config = dict(
    n_layer=13,
    n_experts=16,
    d_shared_expert=0,
    activation='geglu',
    moe_layers=[3, 4, 5, 6, 7, 8, 9, 10, 11, 12],
    router_score='sigmoid',
    routed_scale=1.0,
    balance_bias=True,
    init_std_router=0.0106,
    lr_router=0.00107,
    norm='rmsnorm',
    seq_len=512,
    steps=2850,
    dataset='wikipedia_en',
)
Below are experts of layer 4 (counted from 0) of a mixture-of-experts language model. Rows are named router (the router's row for the expert), gate (a neuron's input weights, with its number), up (a neuron's input weights, with its number), down (a neuron's output weights, with its number) and show model dimensions 112-223. Each number is 500 + 40 x the weight over its row's rms, rounded and kept within 0 to 999. Numbers have three digits each.
Before each expert's rows: a language model's description of what the expert responds to; "comes after" lists some tokens at least twice as common just before its tokens as in all text. This comes from a sample of Wikipedia text that the model never trained on. Tokens count by the router's weight.

# expert 6
It responds to: Name-initial subword pieces. Word pieces right after a name's capital first letter in surnames, places and references, as in H-umb-oldt, H-enn-ing, Bobbs-M-err-ill.
comes after: " H", " K", " B", " G", " M", " R"
router:505516536539481460517555477478462500493486491464491495487548470440433538500542408552515395510462508549581524503518406486504512495497542505476486493433457434500525500482574516525452450615547502539445568480485416471529512482465500416477519552540502490546463463456487548505460485473470493497505502433463458468489417530492484485477513515500
gate0:499530557513503536503580453472611443440495428528579471441443505518519449596535461543488538519514605568517505416449493520514554491525525581485428431497553452521464549509485521468529528494496507466457545564504496539414518506552521560473504478519477491532559474526514466461497428389515496516453513475447512507508486518503402507456498458503
up0:437496520463506485487507434483564491499466457501560478515500529491598512609497487562521541569499514586498495486483509510506557563547451581505412462523537439506541524535489520497517449519490449534483530439522565506529453519542474568441565482475494543509529563444542488481477494487452438570428545486514546557522511581467465449447479486531
down0:540472546538535555477511535467494532475473501415435550448480524475534532485495481473497480550520485535542507496475493553552531464588566504547442535474515525522474589550491517534449495458496524543469446408509532514494442492501505518529518521495512522541570548488577558494437498446440486475474491527504522476505510447495487471537555452458
gate1:491506437485527534487445508479535461476607508581553488530491422432517484535459432501575474509541447532493504458522548500425478529501500543472498479454501455527508534434447514514475456418499383512464445511485535476449518456511490428444476486571510455509529473522466547489468488501522574464551487457499541502520497501486492511500544560466
up1:522458477498495558478495495464577489541543589561547493591467480452535530499466432466573478495504477544522529478492520539430524506528471520490483524505510456517481546406507534455458546477489401482510457539480490481469561461437535456477546473566496458454531544498463564489434436478499604457503489531487532491445494539532476517466572585510
down1:476489569532576490521470483539517589520547506542500532503487403518499455551543528499460509558417515464474508486544493441451412462447443587599501456488465518423454477399479475473432489571478458472451440519454507561539494509480541493532466527462530466438499496508465497453462502453405478563560565457444465514522524488537560558487505495445
gate2:486453488429575472515500431568549515512591493513546476526459455470440537459520502589481492409511463450492572479541505447561511457498476532507478527526466438533499478421434497573431481501543466486503569502463523449508538504463523467437518511516513470530458521488512420456512475498466587520556483503578472490500495472545515506507560472523
up2:483508547506529508511430445516450535519502453431470561437577509514551480531507471556471462478539525482544571575517462441519480587568446569530497466445488379498492490548486528510598511520518445484511499488517458452565525538418515474473479523511495496522461572470489482468485483520529477475466482460516574506482489485504443449497506516504
down2:409443519521500501485478465530515519505557466509520467518521503531509564506510482552488447500487479503508545597542527458392502570490457542516567417520419488528465501565405498540497460509536528484499493494539510505492456488404444535475612493500405519495463489533448479527540408535450545481503496493460524484545518481445486524509554526525
gate3:449475523496572574442574438555539553409493528473456496530464484530454488486468512468508494457514566548522468523552506568494496569484502519431523564497474483552460484449548507478486541496493502480455603464449508527434461534484481515445494495447539512450497411451499505445503553463464486501511536448534504478452475480499483517551459463551
up3:424403527515480577450536479553540504511487552507468436511460444519427502540449509533534513478443562521553489439496476515514524529516507504429462502493455481533492481475503496459498529530468454434514542477448476511508448525473511544436550493443526448457482494443513458481434573497397517482441437470496510495503504515561536492552474457548
down3:508471469466523491474570473463466461635488482521493528510544536465544561503525506465561502458494493520506510517516403564492531498495402436472516488541501503453505460473559472506386456573523472494444446489564541470418534539548544513510537521559563515486536440495557501441460543488533584460502525512477524515619437457444521515543458519527
gate4:459448468552502565520450517458408502439558508531478467584472511489510532479507494428494482471503443556548467506522541484533531447559445504449453355518538517421472473488545498450477546473481501466530526505501524492447520460551459580458569536464583516464515559447479475548543483493494483550461542437488516493546472518464529432496499417499
up4:452476491537513497536458494415561482508503524465496431533518529504509465476511412422536409480521495520532485465503563466490424490537537513459450505519515539411515553569505514433498471439551501511429478510458567511521499488475457468543538519528468527440490504555479512494563508414531481496482493524529528482466528494521492458501477502461
down4:495463502469518525505497495574477526522490475504457455579493563521498466546519528458511501470488485561524491526569531497478524509541541492455525515465514557449479606523519506473490557513492453552496470581431470533484514502465506491501507510524529549480529484549549597553443471532532524588483521517532460492581469442528539463475478458498
gate5:526575568542510474531537434526483431550468429465430391514460539513527561479496435470487520492548489484563487584473424559600510460471536462455528500507507478481523483550517516582492520508483455513537499521536499541509467533467439465436548489508480516478445478484574501433524489476477518479499433520470442458499532552587503452440475481525
up5:441497434522540562417447480453474492477480569471572569493437487546484431513507540515505532508507562507472490444510554458475465489514494510496502424494493479501510492490481462462481438474502498521479477400519448498529524444543519525527438554530485535499523511537424519501485527563532483545444511484579543485469499454473515535551518516449
down5:524470505515414506517522498478477501594459567534487531425472532463570511507508512443471526490500543435533534541448484475537482469583489521485544507525503491537467543499502476508554491517495468488435475494486480461558523594485488496462414524510546507485473554487545501526480469457447424446513443478481533520486437454552480474459475429510
gate6:541506477523543448462536399615585505535512464498556583533556503472505537505548519364518539532547523553480468497447563497445553519479503526497508517470524619524485452484592530450505482567535490454459480515546472591571425495469608430524466482550490485499505491508505529498494532620548477541512492487525504429449504466541508481537556521543
up6:416504586512414550583486562480534475475463493530488432432462464523546546556515549561466455514418485484512430527529478473519430482503462495534516547505495487478490482508484475498485508417551486519520474454464532496434631533458448594526540537413491400494533445556477532527509507445532484441499529476489520546479435470528552527504466527484
down6:529519494458558532494511495536468561537496539466458491512498492558549465518483470526575573551519455520543499476486506568524509585513509553425491510526480495500488420497462436538469500536489490584466481566450458473434471522558485516498494512450545520519507545514543477533534508544436545499589480512548413418494428527495514515443470550492
gate7:401405456536503452521495497458474515507486474504545467520529506452420510534441509493360453470468462505528479451510444496462493487484493479572449511456539562494509529412519513528496550511536479479516458499526425524554487498507484493486558483516534485568460517576518474427533514479522530472486491451469413501513494471481510529511462479479
up7:496429477623534480475457470483500570538446501476461486537484501565595478466474417522519531492508442487539523492476562444518485506556433469487580486507423535469515412494473538475524472452517513517490500492459508469538533540541481486497502477515446541483499501631495420432503493550548427457471449439484549508526525445482440514506548512499
down7:539516519530528574398584476493499520576478503515529514466399537482518519495506522497462554489467498494473538533524475517503471473503504545487429563557541507449503537526530484497509519511496515484577449531493531486521590506463524478572526445432462418483525545479494460468475424452457528430493431502524485487525452457470484537486560575589
gate8:490470452479536470489565545533554499550517488469522445418457496459576472463461543429499405505543477608535508532406410515519569489450544547466460524508455500450434566539536499508547454503498420476568557438506502432533519479539441470537455473544428565493505462494528492458527507460496471501507454464567535524440484483532462553437457415533
up8:529462489427478575503525554496483509480496534484479431513443484505594457489513533474495477506528605564475513542426449562521487479458564509531502477535500517391503540527574550549554510540481495457443493494437553496498479470598523452483464516534480537519540470524513463442467472410516546566510492535505560525548455504487469498453514408457
down8:512455464478571425463470462530540415501400521412588507545526512550477506444495529530506573450549479479518474467499520409479474519483568539507552517474428534527482527471488502538549425453547486462491477526522473497439564375556519524462507491462435537468525540569494539514508498529494423426484443429523449416485556570509444511437521487532
gate9:475512455482484455455511466554468495458544561573516481466509457519496459471576438507542551527504491524492589506514487504512474460534536498488520441573484504451520431596555523544447457490546569471436453472505528531515477503571510548474489564549546531536505438515497554493500481521489507507477525466434490456459538481435489507513641486454
up9:484523484517564469473547502549610511422542472518519509463458473501512500499533480506602573582465479545530456537467514539473497467444490486488502514516507513478465499529519455476477485534625430505460471485494509445497553536548532477492529534492489525478542508474467412406510520550488519543420516522494439465490471442573470519490532582495
down9:572510501464444569533517465484481467469458469377475512421534513562521584529505548517453498485507480525488502518500500468469450567512420473540490558541474541508548559513462498487482476563469463527582449566463488520483446512544562499518523538446488519489456524517497423545532491505468502550492479486563456451460502449431483509482478519520
gate10:446498493527519433549486526545471482497492573565537508482593554506514548477510430515555438518438527440538462511483540525508518538522475516569455460465502453545549472548550570484465471459519466519513546453519518526418446545440472534432513454475469476514461560450513456539506468492550506540527545487509520471501520504476506504510536475600
up10:521496557460507605454515516551523493561466483484446456469480494472514482459466535414552543559516496501501550561499401458453506516482431529471550501525498445480490505493495423523482486479501541435466462508466462541513547454473502490550492520509507526516534498493417557487493531512529498523559413490494453465484446527516463476508548458445
down10:452469459434498480485453539486501525563527455485431514501514512465548431445488506507476492461446549540542501555533529518516510422535500416479397507466422525521521494492461556469549494593532474540519450468491505532540529583517514503525512468512508539490436521483552519493418391430572485486515485462485511496531408508518506489525472476465
gate11:522539482528484546489488525497525452494493501535563573430496548493448476478408495471514524487491590579479519440467567521538550480554514516501493483496547481549508536535478517583545490525491459438508463487480479517475509540526559486482487535567421530538480505494500561507476522562467485489517541499537502512481485549532483465499471474513
up11:410454552471519495500526472489488540497481503426540582492495486500489511485486512506539526549483491428540520492487519550397476527465501521485458563478473491556539419554537500437543483434547507565551444532469524487487429434515516541503440485499549489474488490591516524565437538513553563502490504493467477540510482530464517513476462509487
down11:534514579534501442523613505510507453470451465489445531547550400490521529520549498495482508489482503516451475522512492574462493551456480538536441452525473488490510451483507513499437518514515483465506457422520398489496446554560483505518487466409497455562518583522520518511496523586511498467434525545518496487490445459518462494501419524496
gate12:503493504456526482521556463450515475462622527462448534537415548392497413488484484472524503530489527528522418471585488507478540500581510440450505490516503497490518538492551491440430425600562495483465480514505481545507529584445536579563531492548535509453496463479505517509498522436505525571456493479403496503515506503562405514490459491466
up12:535525494499442525585507439508541527455466499560435570535488524433440514554537507502588525545465502499513457535563522511481478525462498520496482533514538482552496511467551461566484476465487573462500515523495516510479552508467536557560465428475440445489515488469498571478608520472447431517466526522368552503518418584513519496463542495582
down12:568446501543473512416478511449502472447514458524477521492538433482594510516486521508589466455526525517469470455469489492484484572474485514508474493505446389407443517462569481564522528486501466452453531484524559544561491561505404526498507475511458451555546500476495462503530495585471519511390432508501514449529494494488499539593470513503
gate13:529485515488462472499517470475477486488492456418503531482522485533514491492417630552491417428554563485536494488476496470512531512486480424473441525496563489490461516462508481489457463487456511547455485503488517539522463570472530490424467467470542498498524534473463536489506586487486490547445489440517532480457512488510408456510493422496
up13:552537515487453570477474508439467490457487438556507526434571476482549495493483513507507572438558486503520551481526590488583505592518579499458467510520528514500532501550582443508485412485486482519455488459484465503457456556516482454450491467498517491498446560490439504447491496458490457569477526559588516520518532545476461567474533439458
down13:483473522519542528482520495483516498498501539562569473543470479488483526403469508421543417500569488461472542520532542492517566504498488448556465479483540509566531482507434533522497483485501499475501436516443436459435418541452523526495488461488436513469491478521520457484494570501512509503447526482457537494542577503482473600437415517548
gate14:496558539626506455507477491545522500502446495523476565503551502469544485515546508542509520572589490514584507479453487433577519445487503508473530527470567496448467482507480528510528537522464461378510435496475566560644485477481527460492444453484472526540471534509482449438474485501544442562506502454500504504495467483480511506474437455471
up14:541444514455551511530517558449493505496485500474516444506561487517417535498433513503457446523499465485468486488449478550538548546470514567508504500513493568514522514513429507501539551474475477495527551521563554490561487503508438454551542496521515543438496476522492520434507469473436492484445432475546506491432418522497490542449491516492
down14:456482472474486489506439538484494470446547540481505443509517496483479517489469504524483466474467505553435527472470492474404489531527499520535495541508409449472558412515498470493414479549474540440472534470489538535530491435472586546484559426527446549434435525503526545528539470549561440510483477416480505554496532473461484481501445513560
gate15:514540485555471488505485482510498507558481503513477546495569447527509564477563573489440475484532535426469501427533471481527526547492489492517462521481494406530544529496516487452552509471497464514490549458442489488570503472448553438505482506463526466501570513518532461559510556522418507439481491422542460539515501439500563500522467547435
up15:446495523456533514505496486521485558442521487543558481568426510495496479483502430557520516496472468547506522523477510577486495475503535512502545537490571593496447468503477516553502470562474536500503444588569536522472511510531477536515514532518503563525509491530504524428512456480525487552498523597429551474465491554490469488505535416537
down15:554496551519529509439496509447506505468508484533594502488482474501502520487492491460573579504495458518450564520453504520486514531477595463538543453445487513528508494554492527431549491645584552465462558474540487512486523490458537505501514494521530539485523542576528558529501484422493493481463509504491578496431518499395455534490526494480
gate16:483502533466477543507432487510505515503510530438477469493550565486468457493541489514590455550527567507467548450543442527518534497460482580470528515476487490457441433605512567442428472483557487534444471487508537481495498470489476503544503503491525467522474527473537466461437510501453517508463469599474410508518498572574438540479511456487
up16:458493517513499528558484439470493477474540428455498507510482528437483493492535506587595489552465538568491540477494503473546478564533486504462492431520489501502494492530483529520481512498551463529512433503497525489507498484501473607488498424456488462521501500489509490416527554581579430537477513557520435516479466509572479543481433486522
down16:523491564479477458529451526512501499410490518546493516501504548412456454464501539515528542470419494423522477513436484442523477450488555525531531525499431521454543535507418485442429498487520490506503479551490394476506592503467507455564495565515502530504533489533533520560484465484540496607511502482475477474534456486522451493409482522516
gate17:474576521482479511529545510509493489441492513515456527511477454532512511547523529484417473481544412531499487429498508507458572484549534503483523530429499459526561473473533450502463563591526501453494440508465413467552492493532449513503501513495522498553525486501528490498537449479519590518438531497446506545463519476405501472487534480530
up17:545483511542548472525535517512466506546466536495537468485536509532531478439495424490566459495487593474474548560507471555531437452463467452518470461554495554477512567546461484473530457453474495528518463518548516587465532491467545502428455463519421536451419499524544502501461521533429486476511505522552527485581515463550458494543458529464
down17:480588492482529412481530505482520509431568440503518529460497504492503517526490546452479580543455451482508426544527440425471478549486419497534470493564532506515484458513502559574608461525505460520555495508500456489549592417519459534506440509446485490450420485514467568563443454429487467508466429470472495424490516471469408489522490493525
gate18:456529435564422551518392441493391487452503555460501412475514519498528546531546597373491498495474502491516509490466480520498496576541524521455591543500453482481484499467500584497520469469585501503559568450481533522541524449427466499487527457495510522498514483491526520514473443515485500471502521466487487470533480521470515550502535459460
up18:525498499521513480527547484553572441482527429515433487464531486464491460430426524539491505509552560522405441472559554382518452532476515440534444461529474454495529575480472477503557506543477531556385473599462474490466482486447508501478529506489506495491520532525476586461497544553535460536510438511512502512466531475503541488507479509501
down18:534459485516518478436550593576524475484526533535475527501559486438530487537494500442500493529501539510495522455524548481508517531448459530499555490463562494536478491552555519548507599513464508466491487512530478524502537536499502495520434524464512446511450537494443558445480521490485472509490507465505482524529477499504548479461556426480